config = dict(
    n_groups=4,
    groups_per_token=1,
    norm_eps=1e-05,
)
Below are experts of layer 4 (counted from 0) of a mixture-of-experts language model. Rows are named router (the router's row for the expert), down (a neuron's output weights, with its number) and show model dimensions 0-95. Each number is 200 + 20 x the weight over its row's rms, rounded and kept within 0 to 999.
After each expert's rows: "comes before" lists some tokens at least twice as common just after its tokens as in all text. This comes from a sample of Wikipedia text that the model never trained on. Tokens count by the router's weight.

# expert 47
router,168,182,209,221,190,144,170,195,208,217,219,201,221,226,195,255,237,183,226,206,174,173,204,200,212,214,226,198,214,201,180,173,210,215,187,192,213,235,186,218,185,214,208,192,176,191,204,211,201,225,237,219,193,218,231,213,231,187,213,191,182,234,177,169,176,184,215,198,182,226,197,186,213,218,212,208,230,218,195,190,207,193,195,193,186,215,199,210,214,214,240,163,188,222,184,208
down0,212,179,195,180,211,179,197,221,162,198,179,158,202,194,231,197,177,162,186,195,185,237,179,219,201,229,229,209,224,172,202,205,220,215,202,224,182,201,206,193,214,190,215,173,186,183,179,213,190,208,199,192,196,204,194,190,175,204,241,224,199,208,179,214,201,176,166,170,172,183,169,206,231,188,222,221,184,214,202,166,187,193,195,177,230,211,156,195,222,214,179,160,170,197,185,194
comes before: " the", " a", " an", " his", " their", " been"

# expert 231
router,205,191,197,169,206,201,223,196,210,198,206,209,169,213,187,185,213,235,191,201,223,180,227,194,219,199,194,194,186,227,171,239,167,214,185,185,183,192,232,189,164,170,189,177,205,232,167,208,228,207,198,172,208,175,210,214,173,159,198,214,195,151,221,199,225,193,222,210,239,192,174,236,184,182,214,189,175,191,177,219,181,228,211,205,183,178,183,191,214,212,207,203,219,176,175,207
down0,194,199,192,165,199,191,200,215,233,208,182,175,219,235,244,262,216,192,150,187,179,183,230,201,185,205,220,198,196,199,192,208,214,190,193,238,155,207,188,193,228,194,182,202,200,206,195,193,213,200,201,181,207,218,206,199,197,210,210,182,194,188,158,170,196,179,215,170,190,184,222,197,204,189,163,222,215,219,202,189,202,209,161,225,218,216,228,162,213,183,189,191,187,225,220,192
comes before: " |", ";", ")", "N", "r", "'"

# expert 132
router,174,187,185,213,204,218,226,214,228,167,223,229,211,152,204,198,219,251,198,163,233,203,213,197,213,225,209,223,141,188,213,204,189,200,203,223,170,157,222,208,214,182,216,213,168,174,185,181,199,213,213,215,228,190,197,195,231,199,223,185,176,201,203,202,210,216,195,217,204,206,225,172,228,205,229,189,196,227,192,195,189,194,224,223,202,174,192,219,186,206,218,199,204,226,198,212
down0,201,199,181,219,194,160,207,178,183,223,204,189,203,207,197,209,195,189,153,180,207,223,198,198,185,199,205,209,184,219,189,173,237,188,196,215,219,188,217,159,173,208,205,191,196,200,218,175,186,179,213,206,210,174,199,183,183,220,185,198,208,179,212,184,181,194,211,196,207,185,240,204,205,206,220,222,197,241,196,211,173,246,174,171,164,178,163,167,188,207,205,246,214,196,241,240
comes before: "|", "19", "1", "0", "3", "2"

# expert 224
router,201,175,171,206,233,213,225,223,221,183,231,211,174,165,197,228,198,185,166,171,168,187,239,188,187,188,187,190,188,226,213,213,183,184,240,214,199,203,176,237,207,176,182,215,181,192,157,227,217,201,198,203,212,169,188,210,202,185,218,215,192,191,184,206,212,206,212,179,207,200,224,171,188,186,178,212,190,215,179,172,208,217,152,213,225,185,206,182,188,206,212,228,231,221,185,215
down0,200,211,197,222,205,204,176,209,206,202,178,180,175,198,194,191,211,172,203,218,177,182,205,205,204,211,167,205,157,184,225,201,207,198,208,192,247,191,196,189,239,201,164,200,214,187,199,162,184,229,220,212,207,186,211,214,191,226,199,172,174,195,216,224,217,200,238,216,163,194,214,172,213,244,217,202,180,221,174,187,184,225,205,190,239,177,196,205,166,196,192,260,207,184,202,203
comes before: "|", "0", "1", " |", "2", "5"

# expert 97
router,200,222,199,225,234,208,157,211,192,159,212,205,185,185,188,214,240,196,217,196,179,196,208,175,201,194,207,235,196,200,189,191,183,191,207,216,194,213,230,227,196,215,237,181,195,181,203,209,223,236,203,176,191,184,199,215,229,257,230,160,214,184,233,184,205,177,235,206,213,214,219,195,240,190,217,184,214,214,223,222,217,201,208,200,192,193,177,212,186,203,208,176,161,226,198,211
down0,205,200,181,222,218,170,217,198,173,201,211,202,194,203,239,221,192,206,108,227,222,206,195,188,191,227,184,176,171,218,194,224,199,203,205,204,196,212,203,207,203,191,195,220,173,241,197,207,227,206,194,181,179,207,220,180,171,212,212,207,179,175,211,194,209,192,238,187,215,234,211,207,209,203,215,209,207,191,188,226,203,237,204,186,204,213,177,171,189,236,193,192,232,175,216,217
comes before: " the", "\n", "  ", " 0", " a", " 1"

# expert 77
router,192,177,215,171,185,213,209,214,213,226,209,209,173,171,167,192,186,215,153,182,168,224,214,212,202,176,210,219,181,198,197,187,188,217,220,209,162,214,230,191,228,182,213,212,211,193,186,193,200,213,186,186,190,205,213,224,207,167,237,202,162,183,239,203,204,208,228,244,217,218,214,200,213,175,199,181,192,245,181,215,209,230,193,171,191,180,171,188,222,193,214,225,228,223,194,197
down0,211,214,211,221,173,191,221,221,223,193,166,198,210,243,233,198,169,172,163,192,207,224,204,225,183,210,195,213,217,204,221,213,178,219,226,217,160,225,217,205,217,175,198,213,217,209,187,209,229,176,211,197,181,204,183,192,183,207,174,177,211,208,223,198,254,201,195,198,197,178,188,193,215,183,190,221,186,206,207,208,214,161,185,206,219,192,166,174,239,162,218,221,207,188,163,196
comes before: " |", "%", ")", "9", "0", "5"

# expert 232
router,205,191,183,237,230,217,216,194,188,169,230,228,164,201,205,213,219,202,202,189,228,190,219,184,193,227,242,235,173,202,221,216,193,224,214,236,157,176,215,161,211,183,220,218,185,198,213,214,191,218,169,199,193,197,165,212,238,208,177,185,228,227,207,177,189,184,215,203,201,191,207,191,180,228,215,209,196,221,200,225,181,170,224,204,224,199,227,215,208,218,200,217,178,206,188,179
down0,213,175,178,213,212,163,200,172,187,175,225,207,197,188,225,194,218,179,222,234,185,181,183,205,202,239,179,189,192,195,152,180,196,231,224,208,234,197,201,182,161,188,206,189,208,184,180,216,198,174,238,221,201,205,204,224,207,215,172,212,217,176,178,196,218,172,178,180,218,180,211,186,203,193,216,202,231,235,181,232,221,188,223,213,200,206,174,204,182,227,210,160,207,199,180,179
comes before: "\n", "  ", " 0", "|", " 1", " 978"

# expert 225
router,165,188,217,203,212,181,235,237,187,176,233,218,181,184,197,177,231,189,204,170,182,202,193,167,210,173,195,183,177,209,218,202,162,221,207,206,187,209,223,228,233,174,211,210,186,191,207,165,194,198,195,204,192,190,212,190,218,184,219,170,182,205,197,198,186,180,192,227,194,220,230,183,220,200,183,168,180,228,188,163,213,226,208,220,190,183,167,221,174,213,239,167,186,192,181,205
down0,224,164,182,194,213,209,230,193,167,203,201,194,213,212,175,191,197,203,187,193,176,217,145,216,173,215,187,190,221,197,188,212,199,212,207,198,159,195,153,210,219,200,200,213,216,189,200,188,226,211,165,199,203,257,190,197,181,196,168,189,202,210,183,188,221,206,150,222,180,163,163,192,182,207,185,216,160,164,215,196,192,184,200,217,205,194,209,188,196,173,206,191,230,184,203,200
comes before: "|", "=", " be", "0", "1", " Conc"

# expert 1
router,165,179,179,224,232,179,209,202,186,161,223,209,180,192,208,188,204,236,180,192,208,206,203,195,175,187,203,205,179,254,192,228,214,218,211,237,172,159,221,215,221,222,182,205,189,197,169,235,210,213,186,186,194,192,190,197,205,210,172,196,167,182,168,225,223,220,194,201,206,214,216,182,169,218,209,226,183,216,197,223,194,246,210,180,193,199,231,203,189,171,217,227,201,190,203,211
down0,196,198,199,207,180,189,224,188,213,253,176,185,179,183,157,178,220,199,103,214,220,212,211,216,210,196,204,200,186,216,211,225,205,193,181,203,177,218,215,208,194,219,191,169,209,215,208,186,215,191,208,234,213,197,197,189,180,223,210,197,233,210,214,189,198,191,186,190,231,191,191,249,212,191,188,216,221,192,189,223,232,176,206,192,182,197,216,198,205,167,196,181,218,192,202,193
comes before: " |", "–", ".", ",", ";", ":"

# expert 102
router,188,216,197,172,181,213,191,237,222,206,212,205,169,194,220,209,195,179,233,179,230,190,194,196,189,187,241,223,229,225,190,230,241,171,155,232,192,216,183,202,178,174,194,194,193,150,207,210,191,165,199,191,213,199,154,232,214,213,182,243,204,185,192,195,213,205,197,201,213,218,202,169,198,209,216,185,194,188,208,227,177,180,196,194,186,201,169,192,198,172,209,184,195,182,220,203
down0,218,197,183,218,217,173,193,218,211,206,179,184,189,246,221,247,193,177,148,203,186,194,213,188,222,203,202,210,164,208,183,194,211,198,214,172,200,211,192,239,177,186,187,213,186,181,222,188,225,157,224,199,210,200,187,158,162,184,185,177,234,234,208,187,209,176,222,160,224,188,209,203,183,181,209,217,187,169,187,211,219,209,200,191,187,221,179,180,220,208,206,220,212,195,194,194
comes before: "=", "\n", "  ", " of", "ed", "met"

# expert 136
router,206,192,215,186,219,225,204,220,203,197,213,234,225,171,193,173,176,228,216,193,185,175,229,175,246,186,195,198,241,192,227,197,183,218,185,195,195,222,199,220,211,213,194,213,205,174,237,210,192,216,163,196,226,195,227,191,263,211,194,211,222,203,201,205,188,190,218,218,189,165,220,179,231,155,176,181,236,212,211,188,214,213,213,217,208,188,203,227,205,215,184,194,185,188,192,186
down0,192,197,205,207,192,208,202,180,191,209,178,205,209,200,197,197,199,164,221,187,219,181,210,202,155,212,151,216,209,243,205,175,172,236,205,212,204,206,161,192,233,201,224,246,198,188,185,166,193,172,228,210,181,239,208,204,222,197,195,178,195,223,217,208,169,213,194,220,226,182,221,171,219,218,231,226,192,200,175,178,191,194,196,186,218,199,166,188,201,195,199,156,186,206,213,220
comes before: "-", "=", "|", "\n", "History", "The"

# expert 218
router,224,192,182,164,160,204,221,203,228,233,200,219,205,178,179,178,174,189,196,216,172,151,231,232,207,191,222,190,216,159,187,187,211,232,198,177,154,203,214,199,211,202,205,219,193,227,225,193,216,210,177,201,211,213,212,225,206,206,202,203,177,192,205,192,190,231,214,197,215,177,209,182,180,164,220,177,206,216,181,189,206,202,191,174,224,173,208,211,194,230,176,163,191,187,165,200
down0,233,180,207,191,226,177,194,188,247,208,219,202,211,204,212,200,183,224,217,184,205,211,190,240,227,181,205,182,217,186,200,209,183,207,212,230,216,170,181,210,177,185,206,195,217,174,178,162,191,193,188,230,195,222,210,199,204,205,209,203,209,172,192,194,207,205,172,235,177,237,221,163,184,242,177,207,203,187,189,192,193,197,198,159,180,187,180,177,185,201,182,200,209,264,207,170
comes before: " |", ")", " (", "ini", ";", "a"

# expert 249
router,175,193,248,192,228,236,212,228,214,187,223,222,214,163,171,191,219,207,215,181,185,176,216,188,198,189,205,222,165,195,186,174,175,201,216,233,202,163,222,217,202,188,194,207,197,192,172,174,194,210,215,200,187,187,203,208,234,214,212,174,211,175,173,179,182,201,212,233,188,205,220,182,217,219,233,181,167,202,222,184,193,173,176,206,215,206,222,221,193,217,210,164,166,182,181,213
down0,200,198,217,197,193,228,163,190,232,224,192,225,217,189,200,182,190,180,225,190,223,197,221,184,219,165,182,171,203,188,224,203,218,150,218,249,197,205,175,209,202,214,216,205,195,225,189,169,186,207,210,179,198,226,195,173,198,229,202,188,200,159,203,220,194,226,193,223,201,222,206,181,253,201,194,188,209,208,222,189,198,188,196,231,188,178,209,196,197,216,222,198,174,163,160,226
comes before: "\n", "  ", " 0", " 1", " 2", "19"

# expert 186
router,189,204,167,229,192,200,211,191,209,167,230,211,215,145,198,180,205,208,205,156,213,208,225,168,212,191,198,175,174,243,221,179,195,208,199,197,180,148,179,171,216,184,192,184,190,194,181,205,194,226,170,191,193,192,193,208,220,217,210,208,161,209,214,210,207,232,197,219,189,230,184,184,198,171,200,185,184,223,213,207,173,215,225,162,187,188,233,224,211,216,183,181,203,192,196,181
down0,202,193,196,162,210,191,211,214,186,184,217,189,177,173,175,188,256,198,233,168,182,205,164,213,190,186,211,213,221,209,213,172,218,215,227,199,184,193,188,162,214,206,211,156,227,212,185,190,212,224,173,177,193,210,182,146,198,213,192,203,222,210,200,189,178,209,210,188,199,203,192,232,195,217,218,183,200,219,208,228,212,189,177,195,208,218,218,207,169,226,187,220,159,232,212,179
comes before: "s", "S", "19", "1", "0", "2"

# expert 236
router,236,198,183,193,206,194,218,219,207,223,205,191,216,208,201,165,187,181,234,169,171,156,206,190,203,227,176,248,193,217,183,229,206,229,185,198,207,220,202,215,185,197,167,202,221,175,165,215,227,164,214,213,212,174,159,205,190,218,182,214,152,194,202,199,219,204,182,233,184,226,167,188,163,199,192,186,177,205,183,205,170,197,185,206,200,226,190,195,203,191,210,215,214,211,193,206
down0,229,227,209,226,195,202,179,203,181,224,182,228,236,197,200,229,202,208,160,184,190,202,204,190,222,190,167,214,220,214,200,187,203,205,229,191,174,207,217,210,216,240,205,229,177,231,191,213,222,222,181,170,198,199,191,202,201,218,222,220,212,188,231,224,221,168,192,208,188,198,192,144,181,207,190,178,206,199,217,203,179,206,215,221,179,232,201,161,172,187,225,178,219,233,172,190
comes before: "-", "y", " was", "al", "n", "adi"

# expert 6
router,230,173,202,216,190,203,237,174,226,207,199,214,190,168,203,187,175,220,189,164,208,201,246,197,195,205,196,207,197,216,204,220,202,190,220,235,161,182,197,201,225,160,210,209,254,195,183,214,198,226,196,218,202,167,183,193,210,192,173,200,206,195,205,246,208,212,238,230,205,196,208,176,195,202,235,222,195,226,209,205,197,191,212,179,215,155,202,180,191,228,185,227,218,178,202,201
down0,203,165,176,207,218,190,213,194,206,194,186,161,177,175,183,180,235,186,250,192,188,216,208,211,206,192,176,183,190,196,217,234,230,200,180,212,219,171,223,218,180,202,190,200,170,193,218,187,180,216,169,184,183,206,215,187,226,208,190,176,184,151,220,170,191,192,206,222,198,203,182,167,236,215,186,182,205,193,172,191,194,174,183,190,219,174,195,163,193,199,208,210,188,155,175,201
comes before: " |", ";", "–", " as", "er", "e"

# expert 67
router,187,193,188,168,200,144,212,216,206,230,233,231,195,177,193,207,195,172,190,185,181,196,211,219,204,200,199,217,238,216,209,214,225,208,228,204,217,180,210,178,216,198,236,224,196,181,208,199,226,179,170,160,185,181,200,186,217,164,183,190,216,194,177,206,223,218,214,201,211,211,194,175,210,184,202,190,178,189,227,202,194,231,163,157,191,204,183,224,212,213,180,168,229,173,186,174
down0,176,216,226,195,170,166,245,207,218,186,200,245,188,177,186,215,179,206,198,195,188,205,175,205,188,175,202,210,242,196,194,171,209,193,212,230,218,194,186,183,222,218,195,184,195,194,199,186,201,240,194,200,188,196,189,207,212,222,217,220,173,188,176,179,178,236,207,210,199,211,206,229,212,217,192,195,221,195,225,222,238,181,237,195,182,181,149,216,193,214,212,202,144,193,202,181
comes before: ",", ".", " of", " (", "–", "raph"

# expert 244
router,194,169,199,161,220,184,190,191,202,204,220,212,196,213,216,200,208,170,222,199,213,187,216,177,227,182,206,203,230,192,215,182,227,207,202,218,196,183,218,199,172,229,220,213,208,175,174,214,211,172,169,189,184,186,186,228,169,198,177,212,183,185,183,156,182,188,206,198,222,221,162,159,191,198,191,172,222,177,226,188,165,189,237,188,186,214,219,160,195,223,212,158,203,183,198,212
down0,174,203,203,209,205,191,203,193,183,213,192,185,183,223,196,193,203,207,164,208,171,210,184,213,173,202,223,166,206,230,203,248,185,171,180,179,185,184,224,206,155,191,189,186,183,185,212,177,207,163,230,179,203,186,216,203,181,192,216,231,176,200,199,201,202,197,187,171,191,208,227,169,214,252,218,232,169,197,195,236,180,169,211,215,210,223,210,199,167,186,174,172,208,194,227,199
comes before: " of", "s", " in", "'", " was", "ed"

# expert 248
router,212,192,173,193,201,148,197,189,227,183,214,225,167,193,169,222,184,195,217,215,210,180,211,168,229,207,232,195,226,228,205,195,244,198,238,222,209,195,191,163,207,220,210,232,205,189,195,170,210,190,217,176,213,211,162,215,209,191,185,228,179,193,171,190,215,184,224,184,233,196,199,194,197,178,174,205,201,202,218,211,175,208,193,186,219,194,216,181,229,162,177,184,190,182,183,227
down0,197,205,200,197,166,236,245,210,195,208,173,226,169,185,189,213,185,201,167,196,187,228,200,184,210,214,190,175,214,212,174,204,196,198,187,183,190,184,209,245,158,198,185,232,181,207,209,185,193,171,229,217,179,208,217,211,176,220,196,205,225,188,205,214,201,186,146,212,211,217,207,207,203,218,208,200,221,165,219,214,179,193,170,178,191,204,204,215,203,181,214,189,218,134,208,176
comes before: ",", ")", " |", ".", "–", "%"

# expert 238
router,205,164,184,188,182,177,212,165,222,186,206,199,170,189,177,225,212,224,218,206,239,178,232,218,201,211,217,222,214,219,201,201,241,221,212,206,193,191,159,173,213,218,196,199,164,196,187,190,218,212,175,172,192,166,155,218,175,182,187,206,204,169,206,205,231,209,217,179,221,214,195,204,217,201,239,181,239,220,213,164,208,194,209,195,226,218,211,187,190,216,183,204,181,220,198,201
down0,196,174,224,197,207,196,188,199,226,188,185,174,195,194,227,191,223,201,171,212,195,217,213,178,153,211,230,199,185,209,215,217,225,212,190,209,205,226,160,215,161,253,193,202,183,209,216,198,211,182,204,185,162,217,191,231,190,244,194,184,194,199,220,213,186,222,197,177,199,191,204,213,200,232,213,234,209,212,211,185,215,173,199,184,165,177,217,185,184,192,191,245,211,246,188,216
comes before: " |", ",", ".", "|", "%", ")"

# expert 9
router,209,157,192,210,171,203,236,193,231,148,207,212,173,208,202,205,208,158,221,176,212,232,215,204,196,190,199,211,208,220,194,240,215,202,210,216,175,202,213,177,201,190,189,203,191,247,170,220,226,209,174,202,195,187,172,193,159,211,203,222,201,160,231,207,238,238,204,215,217,192,180,228,164,188,217,212,200,240,209,206,198,186,220,204,190,203,184,202,208,194,195,198,198,213,185,196
down0,173,207,159,181,183,201,209,221,229,212,246,242,201,184,199,214,182,185,212,197,209,221,207,213,211,231,180,210,226,176,201,211,204,194,186,207,203,211,219,204,190,209,207,187,199,188,177,236,202,214,217,193,193,214,228,215,219,200,204,210,205,215,161,172,209,210,177,188,213,186,224,229,186,183,158,186,213,191,225,238,227,218,179,207,233,210,162,160,204,197,213,173,172,200,159,226
comes before: " |", "ion", ";", "–", "ed", "e"

# expert 123
router,204,223,165,199,188,159,242,204,218,178,214,212,162,193,168,207,197,159,209,201,205,196,216,211,213,191,185,218,222,206,225,223,238,191,209,231,216,187,187,195,230,177,212,184,183,177,175,171,216,219,183,174,200,177,161,210,149,187,186,223,199,182,196,207,214,205,206,217,217,184,197,199,172,171,187,175,237,203,209,226,198,185,197,171,196,191,227,201,218,192,232,199,193,199,184,218
down0,189,172,178,178,203,208,228,175,240,184,223,215,212,189,174,194,193,176,173,233,189,170,186,207,209,211,214,203,209,194,201,183,211,190,208,226,212,230,175,165,203,193,197,201,177,226,202,151,182,205,194,187,202,204,208,223,166,201,234,226,211,193,227,183,220,184,205,173,187,206,192,224,209,209,212,260,208,222,210,204,189,225,179,201,224,166,227,197,190,210,195,231,201,236,231,187
comes before: " |", ",", "%", ".", "–", ")"

# expert 230
router,201,178,183,209,202,221,238,220,227,198,223,211,207,188,187,211,175,210,208,178,179,195,216,189,165,177,203,226,157,249,211,224,193,219,232,235,156,169,201,198,214,192,198,165,170,200,192,192,185,207,171,193,198,197,187,216,217,201,200,243,185,198,213,229,216,192,199,214,193,186,224,195,156,185,198,186,182,222,209,192,217,197,202,191,217,189,183,205,169,221,185,223,243,181,221,216
down0,200,207,184,185,210,181,166,210,214,182,188,182,221,211,174,213,205,194,236,249,188,201,223,175,216,180,202,215,178,232,173,198,205,199,217,196,172,225,194,220,199,206,168,222,191,166,199,188,210,195,201,211,216,237,226,193,190,222,197,192,198,188,228,210,196,200,199,202,198,224,186,196,165,186,187,234,203,180,215,184,151,190,150,208,231,175,211,173,177,176,194,247,214,182,181,210
comes before: "=", "|", "\n", "\n\n", "0", "1"

# expert 130
router,224,198,173,195,167,144,209,231,203,217,223,206,228,207,172,184,179,212,181,201,166,213,210,180,217,223,200,231,216,216,189,194,204,194,199,234,181,206,163,204,214,173,217,228,199,187,174,213,211,185,174,187,232,239,220,195,208,189,190,203,187,186,212,209,219,163,207,201,193,212,174,182,194,195,214,186,179,212,203,216,202,184,173,163,185,185,176,197,214,160,195,175,215,240,183,221
down0,202,202,238,208,150,182,188,191,195,203,194,180,171,204,200,209,222,177,217,204,236,213,190,179,229,190,205,205,171,159,220,185,206,192,205,191,237,276,170,177,179,190,195,200,219,173,197,209,238,190,220,210,196,205,165,190,212,151,187,195,207,208,230,191,188,211,228,199,198,211,187,211,208,223,199,229,190,207,206,210,194,176,235,171,197,216,196,215,181,196,201,199,205,184,211,196
comes before: "″", ".", "′", "°", ")", " of"

# expert 0
router,209,207,233,221,203,219,199,204,201,172,208,211,192,169,203,221,233,182,204,209,185,184,201,214,181,201,229,218,226,158,174,168,164,204,184,219,226,251,207,223,175,214,209,213,161,209,211,206,212,223,207,229,191,189,210,208,233,246,226,205,220,203,213,161,195,195,202,197,198,195,231,202,195,214,206,193,202,191,221,214,219,171,160,206,221,179,214,239,231,190,213,200,174,189,195,206
down0,198,206,224,149,257,191,208,220,188,193,200,189,222,157,177,214,219,222,220,194,199,170,224,172,206,183,225,191,200,220,193,213,179,223,195,214,166,184,201,230,182,222,223,253,184,201,207,214,197,196,185,219,179,192,202,186,240,184,182,173,209,179,195,234,197,190,191,203,216,196,189,186,233,187,202,238,207,186,207,173,188,163,193,231,199,213,202,227,199,219,202,185,194,197,198,207
comes before: "  ", " the", " 1", " \"", " —", " 2"

# expert 4
router,201,168,171,186,219,209,190,216,204,185,227,233,200,197,159,202,184,173,208,221,205,175,213,230,212,200,189,222,174,204,167,207,195,222,226,193,197,194,210,181,218,202,203,197,219,232,173,192,201,187,169,180,197,202,188,237,213,168,179,205,162,218,181,189,200,231,222,169,211,188,177,160,202,160,200,160,184,221,195,220,182,217,201,189,203,220,169,181,214,234,196,215,192,181,185,232
down0,189,210,204,179,233,154,190,213,206,168,189,170,221,181,232,152,223,221,192,220,188,176,221,197,216,220,184,212,190,221,219,179,208,219,202,197,204,209,188,183,195,215,227,218,223,193,186,171,210,173,164,209,193,232,165,190,171,218,203,156,238,199,189,188,207,200,186,213,181,180,179,194,200,204,189,231,213,215,195,189,177,175,205,217,218,205,192,164,221,222,181,200,205,233,184,226
comes before: " |", ")", ",", "–", ".", ";"

# expert 57
router,212,209,165,208,182,163,176,209,188,183,225,225,193,180,180,197,190,172,216,188,205,189,191,194,208,195,236,224,226,184,198,185,183,208,223,210,227,190,185,223,218,193,200,158,204,162,177,197,199,189,254,186,204,175,223,222,178,198,209,181,211,192,228,180,215,178,218,179,183,233,224,226,177,238,207,200,203,218,219,181,213,212,221,182,208,209,160,185,205,166,211,170,175,218,192,216
down0,182,149,222,195,196,227,224,193,203,192,162,195,190,210,220,199,221,207,207,191,200,221,187,206,179,228,202,184,201,193,216,242,196,216,191,203,187,181,219,199,214,200,215,184,183,238,241,190,194,221,205,213,188,215,252,202,222,196,212,183,238,208,206,200,163,202,192,188,228,198,220,197,169,211,169,230,174,211,174,204,196,222,214,211,185,169,214,178,171,223,233,232,224,172,196,188
comes before: " the", " a", "ng", "te", "bit", " been"

# expert 215
router,209,183,190,159,170,175,224,201,219,222,202,227,182,181,181,215,166,185,221,186,222,204,225,181,207,207,178,204,199,180,209,216,218,220,231,239,204,189,198,169,181,168,238,203,208,190,181,209,217,196,146,207,224,186,179,219,175,178,204,173,193,191,225,215,216,175,198,213,234,204,183,193,207,216,218,193,213,236,182,193,205,169,207,175,194,174,184,184,242,225,199,197,223,190,189,210
down0,224,192,210,220,191,186,173,207,191,184,200,180,198,232,185,190,186,183,166,186,165,218,197,173,207,237,214,218,198,195,176,203,172,197,217,186,201,189,219,242,198,201,172,194,182,206,202,237,190,196,192,220,209,242,198,215,208,193,221,216,230,222,201,233,209,184,224,166,195,181,246,230,213,203,207,228,218,230,218,211,185,207,213,184,179,235,238,182,168,190,193,195,218,198,161,184
comes before: "s", " of", ",", ".", " in", " and"

# expert 191
router,201,204,177,160,187,198,220,203,243,177,213,230,200,185,185,178,192,238,220,172,217,182,209,219,223,208,185,200,191,203,258,200,171,220,211,196,196,175,214,190,221,162,221,188,212,218,201,185,219,177,172,197,246,182,195,185,233,188,196,201,218,217,190,232,195,172,202,236,186,202,204,199,220,168,219,232,191,223,226,217,200,215,190,199,168,193,206,225,213,211,175,203,205,174,186,196
down0,208,204,215,216,195,239,218,255,206,205,207,211,201,228,220,184,177,168,180,230,197,198,212,189,200,222,219,211,169,201,174,189,196,177,204,224,200,176,224,197,199,196,187,214,233,211,200,200,214,199,191,185,213,244,206,170,209,215,204,184,155,231,176,192,209,159,234,228,176,234,202,212,201,215,219,216,172,224,225,218,200,206,186,210,172,196,182,195,169,200,201,203,229,215,228,229
comes before: " |", "s", "\n", " (", ";", "S"

# expert 99
router,204,191,177,236,215,185,219,222,208,221,203,194,200,194,183,220,193,171,171,188,183,200,228,192,177,215,206,239,205,217,192,212,223,234,222,252,170,197,168,191,228,183,196,203,193,183,169,215,199,204,188,213,203,187,196,209,190,181,202,221,174,192,230,238,212,182,226,192,186,229,198,209,191,211,197,176,169,253,183,219,178,189,219,175,198,186,161,179,161,199,202,206,200,222,215,220
down0,227,171,202,207,202,200,230,221,200,206,212,199,231,214,203,179,191,207,209,229,213,191,211,182,199,228,151,224,186,192,205,242,202,189,161,201,175,210,195,190,218,210,173,263,224,158,213,188,221,225,200,234,217,204,238,194,200,213,217,199,186,205,206,226,197,201,194,220,216,171,191,203,180,170,218,217,195,187,202,185,197,179,218,228,210,158,226,213,220,190,176,213,191,197,188,225
comes before: "%", " |", "  ", "9", "8", "5"

# expert 196
router,206,204,197,203,185,199,172,233,184,224,194,226,234,213,169,213,233,177,217,201,232,211,202,209,240,198,194,215,227,231,190,153,239,185,202,202,200,188,178,224,188,201,196,232,198,182,180,215,176,208,222,212,206,184,210,202,179,207,193,233,171,168,197,213,221,185,227,211,219,195,147,193,190,172,210,207,213,170,224,207,203,160,212,186,187,201,211,193,227,199,179,172,178,215,205,213
down0,206,209,214,178,175,179,215,230,217,207,239,204,205,212,200,191,212,187,187,188,176,209,221,192,193,230,251,148,247,174,178,230,225,181,177,194,202,198,187,225,185,175,214,208,194,198,214,200,184,177,193,230,172,188,202,192,226,214,172,162,164,191,221,204,199,202,214,198,204,195,202,199,211,195,202,238,209,187,192,202,195,203,176,205,216,202,215,197,246,221,175,229,228,207,186,232
comes before: "ing", "ed", "s", " to", " of", " in"

# expert 146
router,192,187,191,204,234,161,215,216,172,234,208,182,197,194,165,185,217,197,191,199,167,200,229,183,203,210,169,212,192,210,186,172,207,220,216,214,184,197,170,233,229,214,176,219,206,178,183,212,203,190,200,181,195,213,244,234,218,180,189,165,190,201,190,214,179,153,219,224,213,233,194,189,215,207,163,196,161,237,187,192,190,182,190,189,205,210,172,190,218,210,214,223,223,227,190,206
down0,188,194,210,184,197,221,195,213,216,236,221,197,214,186,199,219,182,196,176,203,199,188,218,193,219,206,215,186,189,199,210,235,196,172,225,199,218,234,197,171,188,222,181,247,207,196,228,247,199,178,173,225,193,240,211,144,210,218,204,204,175,191,182,221,175,202,232,182,216,213,174,214,212,210,193,190,183,189,204,230,201,206,175,190,203,229,165,187,205,182,180,177,225,216,227,234
comes before: "-", "|", " of", "ic", "iat", "ly"

# expert 217
router,216,164,179,216,187,173,208,221,183,210,207,200,227,170,204,207,164,175,204,207,194,179,178,206,219,188,210,174,201,194,194,213,214,192,202,203,215,225,189,216,227,241,167,203,214,174,214,209,219,192,242,156,203,210,159,223,221,184,225,190,200,224,187,202,232,183,203,228,182,198,189,204,186,234,211,177,217,196,205,212,176,160,200,176,187,203,212,236,212,216,192,210,152,198,228,214
down0,200,223,203,204,196,200,171,194,222,175,189,232,197,196,183,168,223,201,251,173,187,192,207,212,200,209,199,199,199,181,240,189,208,202,209,183,231,161,187,174,188,198,201,195,238,194,226,209,225,196,175,202,207,194,188,212,208,213,172,204,207,183,170,214,156,197,196,194,241,207,236,181,190,203,169,222,181,198,205,199,206,247,179,208,236,167,194,198,222,222,223,223,244,204,210,197
comes before: " as", " by", " in", " for", " to", " that"